{
  "num_hidden_layers": 8,
  "hidden_size": 448,
  "n_experts": 64,
  "experts_per_token": 4,
  "d_expert": 80,
  "d_shared_expert": 0,
  "hidden_act": "drelu",
  "moe_layers": [0, 1, 2, 3, 4, 5, 6, 7],
  "router_score": "sigmoid",
  "normalize_top_k": true,
  "routed_scale": 1.0,
  "balance_loss": 0.000111,
  "balance_bias": true,
  "router_cosine_scale": 20.0,
  "n_groups": 8,
  "groups_per_token": 3,
  "init_std_router": 0.0126,
  "lr_router": 0.000397,
  "vocab_size": 50257,
  "norm": "rmsnorm",
  "norm_eps": 1e-05,
  "tie_word_embeddings": "early",
  "optimizer": "adamw",
  "learning_rate": 0.000969,
  "beta1": 0.95,
  "beta2": 0.99,
  "batch_tokens": [65536, 131072],
  "max_seq_len": 1024,
  "train_tokens": 662400000,
  "max_steps": 7025,
  "dataset": "wikipedia_en"
}
Below are experts of layer 4 (counted from 0) of a mixture-of-experts language model. Rows are named router (the router's row for the expert), gate (a neuron's input weights, with its number), up (a neuron's input weights, with its number) and show model dimensions 0-111. Each number is 128 + 24 x the weight over its row's rms, rounded and kept within 0 to 255.
After each expert's rows: a language model's description of what the expert responds to; "comes after" lists some tokens at least twice as common just before its tokens as in all text. This comes from a sample of Wikipedia text that the model never trained on. Tokens count by the router's weight.

# expert 44
router [135  86 104 179  77 128 138 130 139 128 120 128 115 115 152  95 130 153 126 136 105 151 133 109 138 132 137 175 125 102 111 117 132 140 179 150  85 105  84 212 145 133 115 133  89 131  94 128 124 123 147 130 151 151 154 110 153 160 151 140 119 181 129 125 168  72 124 135 118 170 125 150 122 118 141 108 118 110 113  98 163 125 103 108 183 164 127 144 113 122 119 114 156 125 136 131  96 129 102 125 147 139  93 173 146 133 128 136 103 127 119 150]
gate0 [148 132 161 104 134 101 105 111  96 132 141 152 181 160 143  93 145 119 123 130 137 122 156 136 145 174 195 153 173 158 160 148  95 124 115 107 126  94 104 116 161 163 135 106 104 172 163 161 137 147 101 160 153 132 143  98 139 134 112 139 155 111 132 156 160 115 147  86  37 119 116 118 147 123 181 131 108 126 123 157  64 129 119  74 154 151 188 151  99 171 108 132 160 139 122 135 131 114 133 161 152 160 134 106 121 136 137 124 160  98 132 133]
up0 [147 149 136 114 121 136 106 121 126 118 112 150 168 120  74 138 119 112 147 120 133 131 123 176 104 163 180 112 152 129 174 130  92 140 139 146  74 127 124 127 164 163 144 131 142 186 133 125 117 113 114 162 115 147 141 113 157 120 111 124 159 146 118 176 120 109 120  90  93 140 141 113 120 144 148 135 126 154 107 141  67 136  98  94 125 174 167 117 106 151 140 115 157 132 127 149 105 124 165 175 173 122 126 120 108 127 107 154 109 131 148  91]
What it handles: Determiners and year prefixes. Articles and possessives before a noun, such as a, the, his, its, plus year prefixes 199, 201, and the prefix dis.
comes after: "in ", ", ", "- ", "as ", "(", "is "

# expert 58
router [127 105 116 171  93 130 172 109 143 127 133 129 143 132 161 147 144 158 110 117 140 137 106 154 150 126 174 119 152 122 148 158 113 130 150 123  83 103 158 207 125 116  75 151 113 141 123 128 146 126 137 105 160 129 160 163 114 159 162 125 101 169  99 129 116 104  95 155 132 125  87 128 120 124  76 127 140 140 150  90 146 123 140 107 165 148  78 122 120 138 126 143 107 175 127 103 150 134  95 129 154 110  76 180 117 120 106 120 131 153  89 123]
gate3 [145 110 148 140 142 105  84 108 185 119 114 157  97 147 138 136 130 137 120 126 165 121 142 109 152 116 135 129 127 109  85 106 151 142 157 138 144 104 120 116 108 124 153 126 148 125  90 121 126 145 160 146 116  73  86 147 122 153 128 108 161 147 144  89 135 118 145 124 139  87 132 115 120 174 148 137 154 132 147 137 176 172 103 103 203 136 113 136 134 140 123 176 138 128 119 121  86 114 151 154 134 100 113 123 136 126 174 143 142 116 113 103]
up3 [102 115 172 107 132 115 117  89 191 120 109 126 120 128 159 121 116 157 133 123 135 116 163 103 102 104 131 113 102 110  95 125 117 165 134 158 107  86 149 126 108 144 141 144 145 152 124 136 114 115 172 124 159  80 104 147 100 159 135 124 146 127 146 126 113 105 109 108 139  61 106 116 144 138 130 135 141 150 106 142 167 142 110  99 160 129 106 147 121 131 123 112 122 162  98 145  82 144 149 180 133  89  95 137 125 142 165 154 138 122 122 115]
What it handles: Table pipes and label colons. Pipe separators between table cells and colons after infobox labels like Phylum:, Order:, Date:, plus semicolons and slashes.
comes after: " ", ") ", "0 ", "1 ", "2 ", "3 "

# expert 20
router [140  88 132 165  85 128 114  97 162 128 131 128 129 104 118 120 146 118 101 126 128  99 113 153 154 107 138 132 109  80 117 171  99 147 118 105 117 159 125 212 176 114  97  95 125 148 124 128 133 115 147  93 130 144 141 118  96 154 111 117 158 129 177 125 115 110 178 144 142 148  74 131 138 108 119 137 158 125 130  74 143 129 143 150 141 122 142 149 143 113 122  94 127 132 150 145 149  98 135 130 119 132 103 177 102 119 135 179  99 141 123 129]
gate2 [123 124 123 177 123 133  96 127 144 134  83 106 119 124 113 134 117 114 145  99 147  79 144 115 137 131 138 136 106 107  98 100 122 114 133 135 132 123 126 166 153 128 183 112 107 141 131 133  52  61 133 129 136 119 148 167 110 185 130 141 121 152 110 142 123 137  86 168 177 150 133 118 172 164 148  83 164 117 141 157 122 140 146 128 114  94 111 186 113 128 122 128 124 145 161 107 111 149 153 146 134 117  95 125 103 113 109 119 118 118 142 128]
up2 [120 142  82 155 119 148 140 106 137 123  76 115  99 134 124 118 150 115 127  66 134 114 121 135 152 122 109 128 104  98  96  89 112 126 115 157 146 115 134 150 175 106 165 109 120 168 112 139  80  94 145 106 105 147 146 140 105 167 151 124 139 156 109 132 120 142  96 168 150 148 117 125 158 159 134  84 138 121 158 151 131 144 106 142 117 123 120 196 131 139 135 133 132 137 153 131 129 159 129 160 124 117  97 102  70 121 148 110  97  89  97 122]
What it handles: Section breaks, biography verbs. Paragraph breaks, == heading marks, sentence periods, open parentheses, and career verbs like called, served, became, joined, founded.
comes after: ".", "=", "==", "was ", "|", "==="

# expert 1
router [130  83 135 171  80 127 173  86 121 130 124 128  89  78 151 100 146 144 151 109  96 128 134 130 113 165 106 110 132  93 125 141 125 133 136 118 141 131 136 194 142 103 165 148 148 198 118 128 114  99 117 118 153 155 165 131 171 120 170  92 146 132 150 132 121 113 102 163 147 150  56 147 106 101 140 166 110 103 112  85 129 150 118 124 168 153  66 119 124 129 162 114 124 162 140 110  94 143 116 132 148 105  83 153 137 150 125 169 121 175 126 123]
gate2 [140 104  96 156  85 161 152 100 136 147 138 133 129 119 102 160 108 121 138 138 125 156 149 129 155 133 124 103 133 115 112 143 107 130 144 150 137 145 161 125 113 135 107  95 153 125 139 161 164 159  98 159 165 108 134 140 143  86 122 162 139 126 137 158 132 108 148 127 135 207 119 152 113 120 142 153 135 117 161 104  72 136 121 136 190 148  95 131 166 114 143 165 118 138 100 130 123 147 137  93 168 145 113 119 163 132 116  95 108 155 154 135]
up2 [136 102 102 133  88 162 181 139 123 141 140 109 151 120 137 134  76 101 145 131 133 177 126 148 157 142 100 102 117 137 120 148 104 132 159 146 110 126 171 163 137 149 106 117 107 117 117 118 141 137 108 159 159 125 140 133 138 152 126 143 148 147 146 157 114 133 128 161 149 166  97 142 113 147 116 137 156 126 145 118  96 114 114 118 155 126  95 144 169 145 142 124 144 148 132 150 158 154 149 116 148 162 119 150 147 109 136 127 114 157 130 126]
What it handles: Digits in numbers. Single digits and digit pieces inside years, dates, scores, percentages, ISBNs and times, such as 198|6, 5:27, 6%; also "Star" in ratings.
comes after: "| ", "201", "200", "202", "199", "–"

# expert 63
router [148 106 125 161 104 129 153  88 132 130 139 128 116 104 145  67 134 136 134 144 112 134 117 121 115 167 132 133 122  98 135 123 130 144 122 154  72 103  98 219 114 118 104 165 139  97 141 128 107  90 153 136 204 114 181 131 140 135 142 114  92 135 129 127 139 137 131 120 146 121  74 129 147 112 132 138 140 128 138 106 156 134 128 126 137 150  73 114 143 132 131 139 137 140 154 117 122 130 127 136 134 123  74 153  88 115 138 125 123 161 144 118]
gate9 [152 171 146 100 141 100 130 144 141 143 127 151  91 158 125 169 152 120 163 123  70 128 135 142 131 134 131 113 114 134 112 100 102 139 153 130 132 105 147 117 165 142 102 144  76 129 125 119 127 138 133 106 136 150 120 146 114 119 127  95 138 133 145 113 143 141 147 102  94 118 150 117 148 116 145 100 141 146 141 124 138 143 162 145 172 128 165 111 138 113 115  90 112 120 138 124 158 108 106 150 145 131 127 116 154 118  96 163 141 104 136 152]
up9 [129 134 110 114 132 143 116 159 132 107 138 176 106 132 117 185 158 132 170 113  70 118 147 124 110 125 141 105 130 156 123 145 101 156 144 112 151 116 132 129 136 144 135 133  67 145 112 131 141 140 170 112 126 135 117 143 140 129 149 129 142 166 160  89 160 135 124 166  86 138 118 128 145 110 100  87 164 143 132  87 134 134 195 137 177 141 174 125 117 138 136  95 114 146 126 129 155 108 100 157 146 125 125 103 153 113 141 120 128  87 124 152]
What it handles: Year and number pieces. Digit chunks continuing years and figures, like 200, 201, 198 in date ranges, population counts, ages and coordinates in infoboxes.
comes after: "(", "201", "–", "200", "202", "199"

# expert 41
router [126 112 107 173  60 128 151 121 120 127 132 129 128 102 158 138 155 145 146 161 127 125 119 109 122 148 127 134 136  73 101 150 133 112 145 135 110 129 117 190 151 141 103 136 121 153 153 129 159  64 133  94 132  95 157 152 103 152 179 128  84 206 137 112 152 115 122 144 139 180  70 113 126 141 123 121 105 112 118  83 120 119 125 141 128 126  85 137 123 141 173 116 143 189  98 104 106 141 142 120 169 141 115 154 129 118 119 129 108 162 113 165]
gate3 [119 183 154 119  73 148 135 134 129 180 138  91 107 127 178  85 154 147 135 149 104 105 117 102 165 107 141 142 142 143 116 127 128 140  95 133 110 127 119 140 149 145  95 160  99 134 141 135 152  94 106 132 140 147 126 159 124 101 186 161 115 194 162  95  92 115 131 106 102 139 113 153 124 108 114 111 121 100  89 129 108 132 167 135 103  91  88 145 108 151 172 142  78 146 121 142 147 152 150 128 102 129 102  92 104 116 129 125 156 117 112 167]
up3 [145 151 140 119  65 173 155 159 132 144 126 105 133 101 136  80 134 181 133 151 101 142 116 106 181 156 172 162 107 138 147 123 154 147 148 167 109 120 162 167 124 122 111 116  86 139 126 113 133 119 154 160 188 110 112 138 144 120 151 122 100 183 133 111 110 102 118 101 103 134 100 163 158 119 141 143 126 103  85 167 132 115 120 110 128 103 120 138 136 159 168 127  84 124 117 121 164 151 117 128 110 164 107 121  98 141 159 152 119 112 131 141]
What it handles: Chart and place nouns. Nouns after the in music charts and place descriptions, such as Best, Hot, Peak, studio album, village, town, parish.
comes after: "the ", "The ", "|", "W", "\" ", "E"

# expert 27
router [130 138 136 176   2 128 163 126 136 129 124 127 121 105 105 112 173 137 161 125 145 119 128 136 153 135 157 144 133 147 120 170 130 163 170  77  80 127 136 176 158 144 134 122 115 144 122 128 147 139 163  88 140  80 174 176 135 152 146 137 152 118 144  92 137 132 139 180 130 123 102 163 138 101  99 157 143 109 122  65 169 125 116 131 175 143 106 113 129 152 152 143 114 171 174 163 105 110 121 118 156 150  83 119 147 139 125 103 106 105 110 137]
gate5 [124 157 125 130 134  98 100 111 151 133  99 153 119 134 148 141 146 144 132 166 129 125 104  87 137  91 173 158 145  92 111 166 142  86 155 129 107 132 140 114 143 102 138  94 126 171 161 122 143 131 127 156 134 130 153 122 107 105 156 156 102 112 104 106 151 159 149 143 122 138 126 130 155 170 109 112  96 113 119  82  80 141 133 119 140 163 141 169  90 155  92 147 167 147  81 146  96 122 137  83 137 119 153 101 127 115 127  97 188 114 166 134]
up5 [135 171 108 144 168 104 102 156 185 117 115 142  98 124 152 106 143 125 150 161 119 144 126 120 144 117 152 175 135 119 129 158 153 122 149  97 134 117 130 111 126  76 134 109  85 188 147 118 176 135 140 165 127 118 127 136 152 100 128 147 110 127 127 117 135 146 149 157 137 141 144 155 189 176 143 106 100 105 125  75  96  95 126  99 147 133 142 166  98 154 112 144 191 155 100 115 128 142 141 150 166 130 121 109 121 133 152 124 156 148 141 110]
What it handles: Determiners and nationality adjectives. Determiners and possessives before a noun phrase, like the, his, their, and nationality adjectives such as Indian, American, British in party or place names.
comes after: "'", "of ", "in ", "the ", "to ", "for "

# expert 16
router [141 123 132 151  80 128 169 105 110 129 121 127 107  80 159 144 123 112 125  99 150 147  94 142 178 128 172 156 149 121 161 141 145 141 114 151  92 112 104 219 132 129 102 119  83 156  87 128 107  87 148 132 104 113 142 158 134 128 114  98  85 163  96 133 167 113 129 103 116 153  83 141 154  91 100 120 145 122  95 152 129 124  88 142 159 160  80 159 126 131 155 102  95 155 133 128 137 153  92 105 159 125 111 119 139 130 136 161  89 165 143 147]
gate3 [109 136 119 145 142 105 105 130 155 134 123 155 127 135 151 142 147 154 144  98 135 178  73  76 143 119 143 129 137 126 110 160  88 127  95 156  89 146 137 151 141 131 153 122 129 127 140 157 143 116 156 145 154 125 139  96 144 140 132 115 111 124 112 122 152 127  89 126 121 110 126 120  90 171 153 130 125  95 162 126 117  86 104 127 136 124 130 125  87 196 154  94 117 133 145 157 137 168  88  97 128 113 127 183 116 111 140 150 110 148 172 135]
up3 [125 139 120 124 143 105  91 145 100 142 117 155 106 102 164 153 130 143 125 129 139 183  75  65 151 141 168 118 138  95 131 173  97 123 123 131  67 148 156 142 150 125 164 162 116 121  83 144 142 145 152 110 146 154 136 104 185 153 135 107 125 124  89 127 160 140  85 122 115  92 135 126 115 146 163 136 145 102 165 123 138 101  97 111 140 116 138 144 126 157 177  83 133 124 153 149 149 139 115  93 126 120 122 160  97 139 137 162 120 141 119 129]
What it handles: Mid-word fragments and blank cells. Word pieces inside rare names and technical terms (ol-iv-ine, Diss-em-ination), plus spaces, dashes and line breaks in tables and coordinate lists.
comes after: "| ", "\n", "; ", ")", ": ", "has "

# expert 35
router [145  72 156 191  64 130 140 101 123 131 132 128 130 124 141 123 133 129 157  84 115 156 113 137 182 130  96 103 127 111 137 118 115 132 111  99  76 151 113 176 141 124 126 117 147 151 114 127 142 120 137 112 142 144 131 177  90 162 159 135 142 152 151 165 117  91 117 106 123 130  88  77 176 135 136  75 134 138  99  60 121 105 135 128 155 150 112 154 157 174 155 168 135 154 154 148 123 129 132 147 109 145 126 126 135 116 146 157  77 145 102 120]
gate3 [128 114 134  98 119 114  98 133 160 102 162 142 138 124 131 122 142 145 153 110  76 134 118 121 126 122 108 122 159 140 144 131 106 138 116  79  97 162 157 133 135 158 111 167 126 119 159 109 127  94 108  82 119 150 111 133 129 136 143 127 131 131 157 164  96 112 140 117 125 138 127 163 168  81 167 149 111 141 132 104  79 130 163 157  98 145 157 169 128 186 109 162 124  99 165 125 159 127 109 139 102 124 149 105 158 158 146 143  98 126 114 116]
up3 [115 103 111 107 121 146 109  98 133 105 162 144 134 105  97 142 145 139 162 122 132 142 123 129 127 106 120 122 151 124 145 169 121 153 137 107  82 153 151 156 129 110 133 142 133 119 138 134 141 133 158  90 152  96 127 123 114 159 154 131 163 182 127 153 104 139 162 122 139 125 135 149 165  95 154 156 113 118 124 152 111 116 153 153 130 156 141 182 106 198 122 152 127 141 170 180 149 161 117 137 108 115 146 136 161 134 119 145  85 129 117 142]
What it handles: Sentence openers, hyphens. Sentence-initial The, In, A, hyphens and en dashes inside compounds or ranges, and function words like as, not, also, other.
comes after: ". ", "\n\n", "\"", "1", "did ", "The "

# expert 15
router [130 124 157 148  49 129 192 110 110 129 116 127 107 141 163 123 136 104 165 142 158 131 117 125 135 125  86 115 115 136 113 184 118 139 139 111  95 119 101 192 131 154 124  85 119 155 116 128 142  60 124 142 143 127 124 164 105 110 167  95  92 150 172  97 152 117 125 151 113 169  83 123 118  87 118 124 131 150  77 107 142 138 161 112 140 145 100 147 108 166 159 139 100 149 163 119  79 129 131 185 158 110 115 136 145 118 143 156 109 146 158 164]
gate2 [132 155 180 106 115 133 111 110 154 149 101 130 127 135  97 113 134 133  75 118  98 133 104 112  96 126 139 152 112 145 166 142 106 134 149 120 123 136 158 128 126 105 155 135 146 125 111  88 134  87 158 161 110 102 145 145 131 114 110 118 129 129 111 145 115 156 118 152  89 139 105 107 134 172 147 136 103 127 117 153 111 140 123 122 104 113 121 153 132 152 128  97 173 166 130 148 152 103 127 141 180 143 147 127 119  74 136 117 118  83 124 116]
up2 [122 140 160 140 140 125 157 147 133 143  99 127 102 109  90 124 123 133 116 127 100 145 129 131 114 141 121 131  97 190 118 161 130 126 151 103 180 135 155 146 151  99 140 141 135 151 124  85 114  76 157 107 127  93 153 163 155 135 105 110 120 138 112 164  89 157 119 146  94 141  87 151 132 158 126 151 121 108  90 137 110 133 125 109  84 151 161 152 149 147 121 126 178 151 117 132 157 100 103 154 140 120 146 167 144 113 152 120 123 104 142 147]
What it handles: Conjunctions and clause links. Conjunctions and relative words joining list items or clauses, such as and, or, which, who, but, and nouns like word or part before of.
comes after: "| ", "the ", ", ", "The ", "this ", "), "

# expert 0
router [133 119 120 171  61 127 155 131 137 128 124 128 165 130 158 137 151 153 152 110 105 130 113 149 152 150 121 144 151  73 129 135 135 170 142 124 122  74  73 170 187 142 130 132 119 151 152 128 117 108 126 114 148 117 154 140 135 152 103 128 122 135 163 121 133 103 124 143 130 148 149 150 142 121 157  94 131 125 132 101 130 144 122  89 153 140  93 152 134 147 153 139 130 179 144 128 140 107 149 142 187 124 113 153 122 155 115 152 120 134 131 116]
gate2 [144 129 178 125 138 120  98 104 130 111 127 128 136 112 151 117 175 140 136 105 142 114 165  73 122 118 117 140 116 108 138 169 157  97 115 106 152 180 131 134 145 145 128  95 115 126  81 114 115 113 140 131 122 121 132 134 125 107 161  57 118 156 168 102 133 135 102 138 109 126 132 130 170 119 166 101 149 107 112 119  99 139 129 122 141 104 151 168 101 121  91 121 134 142 141 130 158 126 156 146 105 132  91 140 128  87  94 112 106 112 169 147]
up2 [158 118 147 107  98 160 140 111 126 116 112 123 140 114 145 116 194 111 144 103 172 103 123  92 114 173 136 145 127 146 146 179 125  83 137 138 140 171 134 134 155 153 107 119 139 124  97 145 108 129 131 143 113  97 135 147 151 115 165  70  98 141 147  94 133 148  83 141 120 128 127 120 141 157 183 134  91 127 140 108 109 140 131 125 153 124 130 154  59 138 134 158 148 119  92 113 148 142 115 151 125 149  92 138  70 135 124 139  90 130 131 138]
What it handles: Articles and directional prepositions. Articles the, a, an, and possessives its, their after prepositions, plus spatial words like close, into, over, out.
comes after: "of ", "in ", "to ", ". ", "for ", "as "

# expert 9
router [114 137 136 148  94 129 139 166 133 129 117 127 151  76 160 122 166 119 140 121 127 127 137 107 136 146  96 128 116 112  92 137 108 152 134 165 124 109 108 203 135 124 168 113 137 133 132 128 167  76 153 123 124  93 171 127 160 142 157 106 107 172 131 104 179 118  99 174 151 147 108 112 133 107 136 126 138 109 127 127 156 158 137 116 122  94  93 116 100 129 136 167 100 160 147 112 119 135 162 139 170 107 105 192 127 124 103 149 114 159 172 118]
gate3 [105 106 115 108 134 151 144 109 150 134 145  98 115 126 147 158 143 134 140  77 130 117 121 138 133 119  93 144 162 125 156 102 112 116 127 105 131 109 143 125 135 151 121 148  88 148  94 106 135 143 167 147 128 126 149 117 158 145 156  82 108 104 110 122  86 140  96 150  73 120 133 159 110 136 100 118 136 145 113 153 102 161 110 138 111 108 161 137 116 127 104 123 133 120  91  87 152 134 132 144 120 119 115 123 136 157 143 134 120  88 141 138]
up3 [105  97  89 135 118 117 164 156 140 112 122 139 117  85 144 154 142 111 151  95 141 107 109 138 130 153 107 121 167 127 127  77 146 117 138 134 124 101 123 134 138 128 121 146 123 141 103 121 147 117 120 122 137 140 126 132 151 170 150 115 137 104 106 128 100 111 113 179 106 115 136 133  83 120  95 103 170 149  90 162 138 160 105 148 139 135 140 140 120 148 110 131 130 116 110 121 151 129 128 177 140 135 110 139 114 140 145 127 132  86 155 130]
What it handles: Table separators and symbols. Separators and symbols in tables and lists, such as the middot in MPC · JPL asteroid rows, dollar signs, backslashes and See/Coordinates labels.
comes after: "| ", "- ", "\n\n", "; ", "MPC ", ": "

# expert 8
router [115 151 112 166  38 128 114 116 156 128 123 127 117 101 150  89 168 160 111  97 108 136 140  98 133  89 129 119 138  97 108 133 130 141 165 109 119 112 146 188 120 151  98 155 148 165 143 128 143 125 162 137 152 126 128 165 110 114 166  96 129 149 119 102 168 151 137 123 121 158 101 134 140 121 127 134 162 101 144  52 164 144 116 111 154 176 129 108  98 150 196 134 123 171 124 185  85 136 111 161 131 144 136 193 125 109 134 142  87 169 105 137]
gate0 [150 127  89 130 144 115 117 180 143  93 141 107 134 127 152 126 123 126 131  95  93  98 132  84 114  74 170 122 150  91 163 121 107 144 139 142 184 111 114 101 116 129 172 147 119 120 149  98 136 142 146 103 165  84 134 151 147 146 190  83 104 128 148 151 148 127 110  99 110 134 132 174 175  60  76 140 109 123 122 133 146  92 136 156 144 149 124 167 155 113 120 171 150 144 108 132  77 145 107 132  95 142 118 167  67 108 160 119 118 139 101 106]
up0 [137 145 115 138 142 119 112 164 125  67 155 160 147 128 145  93 126 188 135 138 107 104 118 109 137  85 127 138 140 119 132 115 113 150 163 139 129 114 126 112 123 106 216 104 140  91 133  87 158 141 132  99 168  92 118 143 174 151 144  93  86 112 151 128 114 140 117 111  87 137 124 120 145  92 107 107 114 114 121 155 161 112 135 143 144 181 139 117 132  85 135 159 165 136 119 134  96 139 108 153  95 136 105 150  95 105 189  99 127 117  92  91]
What it handles: Descriptive adjectives and nouns. Common adjectives and head nouns after a or the, often before of or in, such as physical, small, political, system.
comes after: "a ", "the ", "-", "and ", "The ", "an "

# expert 23
router [127  88 138 169  60 130 133  78 127 129 132 128 122 117 147 115 128 150 102 169 149 130 143 133 114 133 137 113 134  70 157 143 105 111 167 131 110 111 138 218 164 129 112 171 137 147 118 128 125 143 150 129 165 127 111 120 100 149 118 116 153 143 124 109 142 116 123 145 125 163 100  95 127 131 126 149 137 120 122  99 168 162 154 117 201 139  88 169 115  91 130 159  78 119 142 112 137 112 149 115 102 122 111 154 111 133 144 140 123 135 137 153]
gate0 [135 135 149 111  99 136 132  86 110 102 123 128  96 123  99 183 113  61 162 142 153 117 110 108  99 163 130 132  86 127  82 141  54 137 191 110 163 149 139 128 176 126 117 126  90 134 135 136  99 114 137 138 104 141 136 133 148 141 179 127 135 175 189 162 127 163  97 136  76 101 116 110 128  99 112 122 150  90 143 143 113 162 114 143 150 119 126 147 167 112 146 110 100 140 146 147  92 105 125 150 162 124 140 134 142 103 134 145 115 107  78  69]
up0 [114 128 113  84 137 116 139 131 131 117 100 108 111 117  98 166 106 103 160 132 180 122 128  94 150 155 145 149  97 116 100 169  86 124 169 146 146 110 129 122 163 143 177 140 116 142 122 143  99 131 119 164 130 102 128 171 148 168 166  98 152 179 137 160 145 160 102 174  98 128 107 132 112 120 120 117 111  74 127 158 136 143  89 142  91 113 105 154 117 118 118 139 128 143 141 146  82  86  82 128 120 130 128  76 147 135 152 113 142 119 111 121]
What it handles: Year prefixes. Century-decade pieces of years like 201, 199, 197 after in or brackets, plus place labels like Metro, Region, Country.
comes after: "(", ", ", "the ", "in ", "- ", "–"

# expert 42
router [123 103 106 161  97 151 172  84 115 132 123 117 152  93 131  96 145 169 170 155 148 143 103 121 132  98 139 107 130 135 129 153 107 123 151 112  77 109 122 191 127 135 163 111  96 175 149 125 114 106 186 113 136 123 154 138 107 153  90  95 140 147 158 125 138 126 101 165 151 164  71  95 135 103 100 167 139 107  93 111 171 115 132 109 181 136 113 161 137 139 128 142 105 191 142 151 109 113 135 126 156 129  96 186 111 103 136 151 115 168  99  97]
gate3 [121 109 101 106 120 138 158 137 100 121  95 126 130 112 108 115 111 114 145 103 142 151 137  68 161  95 120 111  89 108 147 100 179 155 176 120 163 127  88 153 105 140 124  92 127 130 123 137 147 116 133 164 167 119  98 107 135 131 137 142  81  96 138 104 157  79 155 138 101 140 128 116 156 146 143 125 125  97 110 167 106 154 112  98 150 133  63  91 122 128 116 129 173 182 144 132  82 149 138 154 165  96 141 157 157 148 101 165 115 109 133 140]
up3 [129 127  88 128 104 141 166 140 121 123 103 113 145 113 100 113 128 131 131  82 152 151 113  79 145 124 156 119 103 115 147 122 162 145 167 120 156 123 107 145 110 109 129  91 146 122 109 123 152 150 164 161 176 122  84 136 163 136 122 100 102 106 138 123 142  79 148 132 121 142 127 132 163 110 138 138 128 126 134 146 131 174 112 124 167 133  93 121 140 128 105 120 148 156 139 121 118 122 132 160 162 103 124 140 132 128 139 157 133 100 145 119]
What it handles: Table pipes, semicolons. Table cell separator pipes and semicolons separating items in infobox lists, such as | 2023 | and IATA: none; ICAO.
comes after: "\n", " ", ") ", "0 ", "1 ", "2 "

# expert 48
router [127 121 139 183  52 129 154 121 137 128 130 128 145 120 121 105 136 120 154 129 102 160 107 121 195 112 124 157 129 151 133 129 124 151 150  91  84 130 122 198 155 130 113 124 123 156 128 128 154 107 170 134 102 141 127 164  96 158 169 118 129 141 150 122 143  99 148 169 134 139  83 106 148 112 106 130 105 105 121  88 117 134 124 102 146 119 129 148 113 133 107  88 138 133 142 138  97 119 129 134 161 156 103 144 109 151 156 137 114 199 117 121]
gate3 [104 117 136 150 114 134 100 123 154 106 141 128 103 119  97 110 138 109 104 116 147 173 159 159 113 119 100 129 116 133 120 149 122 127 132 135 123  89 127 137 136 129 100 130 143 111 111 160 139 119 140 153 126 154 126 126 118 165 144 148 185 108 167 147 143 144 145 144 107 105 115 138 170 124 109 135 158  92 140 114 127 136 156 110 111 159 133 124 115 119 136 159 163 165 120 121 136  79 107 132 143  94  79 193 126  84 167 144 132 124 137 150]
up3 [124 157 135 165 115 131 129 149 138 109 130 109 133  94 104 122 145  93  82  97 104 151 140 171 104 132 163 138 104  97 105  71  98 102  84 157 108 115 128 141 120 121 114 152 163 119 117 137 106 130 134 150 133 103 128  98 118 174 107 144 166 119 154 100 125 161 144 124 116  95 111 130 116 131 105 147 131  93 160 117 150 154 147 121 120 157  98 110 164 141 108  93 150 184 127 138  92 115  85 113 136  98 103 170 140 115 151 150 177 141 142 148]
What it handles: Biography pronouns, High School. Pronouns he, she, his, her and verbs was, is in biographies, and High in school names like Dixon High School.
comes after: "'", ". ", "He ", "he ", "was ", "where "

# expert 7
router [119 144 111 161  66 131 169 114 130 127 132 127 140  85 112 125 130 185 153 117 120 125 112 148 128  94 130  85 102 112 136 172 121 158 143  93  93 106 139 190 120 131 129 126  94 142 138 129 121 113 158 126 120 133 146 165 151 190 123 111  95 162 133 116 127 111  86  99 108 157  94 166 157  85 152 130 141 145 109 122 160 104 116 129 183 178 107 157 153 132 106 136 133 176 164 156 128 124 135 161 183 134  96 155 127 137 122 140 111 157  93 158]
gate5 [119 152  94 141  87 138 103  87 138 165 129 123 137 153 120 147 141 127 152 115 105 120 119 118 136 187 159 156 139 163  71 114 107 137 160 134 132 134 162 127 147 133 122 158 110 115 175 116 158 143 167 131  90 113 167 170 139 137 147 138 152 183 117 146 174 138  84 109 126  82 144 163 112 105 156 140 168 105 125  99 116 146 136 111 124 123 138  90 122 120 163 129 119 128 144 114 143 131 136 158 121 135 139 109 106 115 155 117 127 129 139 154]
up5 [118 102 104 134 102 151 134  89 118 151 140 112 109 114 134 135 140 121 126 113 117 126 101 116 163 167 151 161 155 159  91 116 108 160 162 116 131 132 128 161 157 129 118 142  95 127 158 110 161 149 149 141  79 113 157 171 137 172 125 154 147 214 140 135 168 122 104 118 100  87 101 146 106 121 147 148 159 109 105  84 116 145 147 104 139 118  85 115 122 118 142 126 140 147 140 129 143  93 148 146 132 108 138 128 130 146 174 102 147 129 139 137]
What it handles: List-item markers. Line-initial dash bullets and colons in honours lists, infobox fields and tables, such as "- UEFA Cup", "Ground: ", line breaks after table rows.
comes after: "|", "\n", ")", "\n  ", "===", "1"

# expert 52
router [124  91 137 167  60 127 149  98 150 130 128 128 144  82 131 135 127 135 138 150 121 144 131 127 152 152 152 146 116  96 100 154 100 134 131  91 104 121 168 226 143 122 117  83 140 147 121 129 103 131 158 124 159 108 132 160 108  90 122 157 167 150 173 123 125 107 114  88 142 147  60 103 128  81 147 136 122 122 109  92  91 103 135 133 171 127 109 160 123 144 111 154 118 184  92 139 111 137 122 146 144 132  99 164 131 145  89 140 128 188 143 139]
gate3 [137 123  99 136 139 109 138 107 167 113 150 115 176 112 103 129 132 153 148  88 199  79 101 123 140 158 137 157 122 103  89 159  83 150 123 126  88  74 149 148 147 130  97 114 128 128 107  92 130 141 109  73 129 148 140 115 111 126 140 121 164 139 109 150 160 139 103  95 146 121 130 127 134 123 145 122 149 125 136 153 157  90 149 128 111 141 121  99 108 182 121 183 117 187 161  82 178 171  95 105 133 100 183 146  98 108 126 120 101 144 106 175]
up3 [120 169 126 139 128 150 146  91 155 134 166 116 138 139 109 163 104 139 141 107 196  62 117 130 136 157 122 110 139 114 102 141  81 149 117 121  89 101 190 137 146 141  96  98 111 125 144 129  87 145 123  72 129 127 142 126  87 127 116 152 140 135 109 147 163 146 125  97 130 126 118 176 159  96 123 152 159 124 143 127 125 100 141 153 101 160 154 100 170 146 114 180 133 164 124 111 179 165 115 117 134 146 148 158 125  93  93  86 111 134 117 126]
What it handles: Numbers in tables. Single digits and small numbers in statistics tables, scores and dates, such as 5, 10, 2011–12, 1934.
comes after: "| ", "–", ".", "201", "200", "202"